config.toml
hidden_act = "swiglu"
lr_router = 0.00198
norm_eps = 1e-05
tie_word_embeddings = true
optimizer = "soap_variant"
Below are experts of layer 5 (counted from 0) of a mixture-of-experts language model. Rows are named router (the router's row for the expert) and show model dimensions 288-335. Each number is 128 + 24 x the weight over its row's rms, rounded and kept within 0 to 255. Numbers have three digits each.
After each expert's rows: a language model's description of what the expert responds to. This comes from a sample of Wikipedia text that the model never trained on.

# expert 3
router:159138129168163125153134128131134132125135129134125109145134114138149121176155129135108122160172176143121091138130168173069087142144119089124146
It responds to: Foreign-language name pieces. Letters and particles inside non-English names and words, including Cyrillic, Greek and accented Latin, such as de, la, al, é, van.

# expert 4
router:187112153159154139117138163133143173151126109161109137159089105144155137173117159134128133165165141129091151122136124130126087118128121071119173
It responds to: Proper name endings. Second parts of names of places, people, teams and institutions, such as River, Angeles, Racing, Springs-teen, -ley, -ton.

# expert 10
router:148111144155133130145161125125115168136126134145132104133099145155160140135115139100151093136152126125119090115130131116143106135109117100115133
It responds to: Determiners before nouns. Articles and possessives opening noun phrases, mostly "the" after prepositions, plus sentence-initial "The", his, their, its.

# expert 11
router:157138124149137171150168144079164172156127112159103124174131098176156160152157166142104152158161142149125138144153125181142089114145123063120169
It responds to: Given names and nationalities. First names after titles or by, such as John, George, Richard, plus nationality words and country codes in sports tables, like RUS, Australian.

# expert 14
router:165146131116122150170110152075144189125135148147113121143111078144183140172148166110160159171134139121083175122164157118095119117126076118151135
It responds to: Conjunctions and commas. Commas, "and", "or", semicolons and "but" joining list items and clauses, as in "medical and nursing", "Rapper; poet".

# expert 6
router:146152094147138157157107131086141148112103137163105115131144110162144152124090164132121135161175131136109153136115177141133112139116110101132149
It responds to: Opening brackets, punctuation. Opening parentheses after a name or title, plus quotes, slashes, dashes and square brackets, as in "(NIT)", "128–97", "[ar]".

# expert 8
router:158158097159136135128107133111141131155137126151088116157140119133164153152148167134122133159140123172105129112145141161104141137118128114099146
It responds to: Table cell separators. Pipe separators between cells in wiki tables of stats, elections and asteroid lists, plus number-semicolon pieces like "5;".

# expert 2
router:143124133146144150148164128078164184152108108142102129160129111108149146143120193095104120168135124148107143108128134141119096108143149105142135
It responds to: Line breaks, headings. Line breaks ending sentences, list items or table rows, plus == heading markers and sentence-final ")." or "." tokens.

# expert 5
router:178142134122147188142162167122173141150132132162111129153147099128143173158132116129117098168153152170100099143154162121148135082138113107131123
It responds to: Prepositions after nouns. Prepositions right after a noun, adjective or verb, usually before an article or possessive, like of, in, by, from, during.

# expert 9
router:148107124138115194145166196128149180148136157137122117153113086123118155147134113122175113160182156155102143114164116107090101131115140093106160
It responds to: Articles and quantifiers. Determiners, numerals and ordinals starting a noun phrase, like a, an, first, second, two, all, such, as, most.

# expert 7
router:145114113150144134153155179144154184130099113159111131146137082133138151155145169138149123149163121159114125102142118175098128111098131079123144
It responds to: Time and topic nouns. Nouns after the, in or his, mostly time words and years, such as year, weeks, century, 2014, plus town, title, history.

# expert 13
router:136152131171122134144145171123182186119071113179124139108085110154118138144107173127135113146158175154122143139155152120144095141159106077138146
It responds to: Table headers and field labels. Column headers, section titles and field labels in tables and lists, often before a colon or pipe, e.g. Location, Total, Votes, Coordinates.

# expert 0
router:162097116138098203154147162128140160134119169158128102172109092138142210158111147102115114134128117168114134108135100114134120092071151108142142
It responds to: Mid-word fragments. Word pieces in the middle of split words, often after a capital start, such as s-pon-sor, re-inc-arnated, Le-vit-icus.

# expert 12
router:164141115165133130137121189128152139174117139145113118135099065125131154171155164111134127155152120146118123103159151155113090087104110088103166
It responds to: Auxiliaries and verb core. Forms of be/have, "also", "not", "it", "to" and main verbs after a subject or "to", such as was, been, lead.

# expert 1
router:153146140154135138132135135074142147143105128153062090150107111131143143144130155111146134154170152139093114114140141143124114141126119085108147
It responds to: Table cells and list dashes. Tokens in tables, results and infobox lists, chiefly line-initial dashes, digits, scores and surname fragments, e.g. -, 0, 1;, Kgo.

# expert 15
router:147119093155125131154135145068136159159097123148077111131125131143155147151109142110156137167173163133102142109140145141135111127153123090130140
It responds to: Domain and field nouns. Nouns and adjectives naming fields or sectors, often after of, for or and, like military, energy, social, water, mining, football.